python train.py --num_hidden_layers=12 --hidden_size=256 --n_experts=32 --experts_per_token=2 --d_expert=160 --d_shared_expert=128 --hidden_act="squared_relu" --moe_layers=[2, 3, 4, 5, 6, 7, 8, 9, 10, 11] --router_score="sigmoid" --normalize_top_k=true --routed_scale=1.0 --balance_loss=0.000122 --balance_bias=true --router_bias=true --n_groups=4 --groups_per_token=1 --init_std_router=0.0119 --lr_router=0.00107 --vocab_size=2048 --norm="layernorm" --norm_eps=1e-06 --tie_word_embeddings=false --optimizer="muon_variant" --learning_rate=0.0166 --beta1=0.9 --batch_tokens=65536 --max_seq_len=256 --train_tokens=409500000 --max_steps=6249 --dataset="wikipedia_en"
Below are experts of layer 6 (counted from 0) of a mixture-of-experts language model. Rows are named router (the router's row for the expert), up (a neuron's input weights, with its number) and show model dimensions 0-255. Each number is 500 + 50 x the weight over its row's rms, rounded and kept within 0 to 999. Numbers have three digits each.
After each expert's rows: "comes after" lists some tokens at least twice as common just before its tokens as in all text; "gets" lists some tokens that make up at least twice as much of what it gets as of all text. This comes from a sample of Wikipedia text that the model never trained on. Tokens count by the router's weight.

# expert 20
router:537517533552473511589530376433452522440431507525505511517458436537478610531482546482481388435538443569502548635434537522521358498549555537400442583442525391442559494473489563575463534589509435469414499590519465555438494513507470525480368500457504459482508527530484524535520546571452405566560545528551453519584478499512389554509479576486476524514539475457513500447576510514364522517462533473496582473513486542479592526419526517483567489468537519543529430500502453423455545529508478540592497501496504457499488478430477482486451473434486494562545506535505443483479489498487496489476448413484496499487657514469516544436504556471557580384393578456531576614492471502546506472518492490457516443549483498526444568468483511485551509557485473383483423529514512478421534484501578
up0:495530491465513438384508461518495410570456440520603575471511424503542602561487496495485519526582464438590461604553491445486592447574551456463490520423466504484549599533596460518475481427483523478451523534519463470538534622453578425453498453486505453564504545529528561497488488578520457553568517462481379493537485575484450506459487556479414498447524541499466520514483439519533549556547539419500521531555598569476538528438467532452496478508584528550496454451541526436512431468431462481477504499448507443489439430545451545563546493379427567410532492470442442510457509517564454620460543428511531517557563558479465528606508520524419518518528451554470437520481530496542468579456507420542501547614519450452544451414499392422504492523570545571512486468558479421464408558506495
comes after: "\n", "|", ")", "%", " S", "1"
gets: " |", "|", ")", "-", "%", ";"

# expert 26
router:487522387467438472510518477535497497516521561476590399626493398599475471530558496621499467505570430527525566476476480552516417545531549508475430574432510502538428407587461614502464626551488468525458530490493543525606421517410466516451442494457460566574584482491407493509449562464503504564544492550570434480578475598516451528566555510477414457483496507510571510442540464467466466461417560497447545329526508514462546510551484534541500418490555540532392502490466398570480523515441507492570434484505556467610487517436520532496537518489542510507477448532461465523499464450490487567440479420535426474450484370444509478519488555434487536451486478431548533538430593478521487520497492517476449497522448445477492434454518515493495483583542465460542463501511515469571598474528546
up0:471471519518492467515443500466433596541514533503511448557656437522386429508516526532462577553503464571512471498476437597586563462477545503470496557466445523394506514530491499551498441396600462484469522606592511506489472554523639368496433501464563523548504430513510567570408603452530550507483437493443527499434490585470456513613493471478541444511548458565554604503438516480499442513458517542481546522477424471470483376549463500495524564454581476498558451559470480396441469477499508466471417467442530493484504466460447532500555501455525445497510510506570562512511542449562506456466408512496445447506531447601472489462583423469478593530483536526595451466563477569463496513498538444526446508466441562511469451545436488592387466606518460500515569540477507482461499498521500
comes after: " the", " (", ",", " of", " \"", "-"
gets: "-", " S", " F", " P", " re", " C"

# expert 17
router:462454406519473515608546465580557531500531488510637394519503371590547539533505493644468495453638469525506561506424484521586410484490526508444442634413513497556459417548558510478476583529504520495476570507516527610574462568505491597498524542437469481491562430468469500552485491434504462498460515471545442468512484570557508500569535532487436484562514476511527504503498452432470529476462573437513613467471422437479526484526482534442528421470507502550467430443512418517535507551478544475504443503409506377538468530435577553551530531446515569490504562489508450569489507459468478504448530466515436557385501440443454547467355503494480503450507462513612525464450579466503455443438478569465495529577468504466465455468542515429486555530522490477520498623544506454471524484490538
up0:543531540418515516460431507542436565472473547490603426550532463514507505566502513484478511531605480490514509402527435511565522403538490476400526482495567472455450506491498456504493400481562428582504549462573411533433487497525437517485551501437537430483484555481506514501485520385443360483553606490494546502390424559512443438480499610515592463522469500569496477437463550477545526532541537508517510468436474502476525413615554450580520472606478523468527445444614463420620539472518509493514499521491543396533429514405497553517560509506445448451445584559485510533499496458521468543499542463542484470525544512438467519569444539463530519458474450525610559463481575435483544415454441502472453600571460511517398486390488440481448574510490506538579492589508524544503514531538565
comes after: " ", " the", "-", " a", " and", " to"
gets: " f", " E", " c", " se", "e", " h"

# expert 9
router:518441473464493395525548445529452533491465548527500530539518519566473478509520465583502511472461492473558521473411547546556468442552487439446464520493562362548433425505529485479432573563501510414463611508563533492536474551525413558414424513506481498635560525477363519507478518479432537538492527462519483531525561530591474474527436507505522529510477478477461560418520477486505508534447505442512491448530518528479509404531506461466571563520547543507483421500449461392480522526459583505546477483482530484575496509467518472572484589577488540490450471573546380528470517438522503500456469464509439508419626501381488519445406451455553556463521524425530532534502531442549502531451622600467487444562489466435531443478482519434517483401485483429638573601531633514448525476579552
up0:541569447491593466464545517495463578473473539440505498452382493563436544609503458566555531589469501579515526532524581530553557439486484442479567421499494432497488528522602488402500440479517594486448577424543474550446476407516548532523427500446485455474489507478418446523585544500436468488491519492489479499468513593479480503612580480453504567524444405577498515400434446485502459493459523438471400473481602363445526498472514509547500437559394587486524547455511520522541439499419521571570564532481501454546366558527517424507558465471503431495503435581521498481523575509515418474547481561531440491559456458457563566595477489447494522505473453495480580472553468489526535481521570478456563586528455459477524484512507571509488546477453494358440484575515549485450497570528541
comes after: "\n", "\"", ")", " Born", " by", " 4"
gets: ":", " |", "-", "|", " –", "="

# expert 29
router:442467514509513411500467428495466498498430511458563564544475461537521526464533512541434467446553412598502598515447486500523306516478593498505498548523509473474456495450481537571444591476555460492431532462532506602517485545485548563472488580454508510564580472487500473602453553515484439498500514458502380520506565500505410553495499503490530593557539475498572577514508485431465496566453582433479598505476444488489509510480507531435534384519545469557491425508460386444543507469508488500563465479468532463535523600482524495499547454477493535491615560469526418523462528474454452392497473405557543499487556512567447554445485485593575544360396444499470513552539522516551421511471502572460490432512481562504404482429457558421525526500500539441508422579575499500573508468601481
up0:521494498536460411487528470512496520519437408526519528472601405530511431526420480468504461506492492572526533530444500548498556495526419477519543467470444453530410495490484596533469528521525469424506476526476532495434419557506445553477477533470536531567576436520444451540462433467459470481453565547531413474446543515586555428535541485559471486482533527475485514495494517528469513480458479505540583586416459407447517481415503486402544464444606496594520495570517589529591450561475471525581485539548492650435394525487505462567503472450454479507603383529522495502586500466576464600485513436538583562566560469508397540569529642582432461397471514498439385504479539488512462501522594533507417443508567516518435530428525487593478478468551515494551514466479475519476419454473522
comes after: " |", ";", "|", "–", ":", " 1"
gets: " 1", " 2", " 0", " 3", " 5", " 6"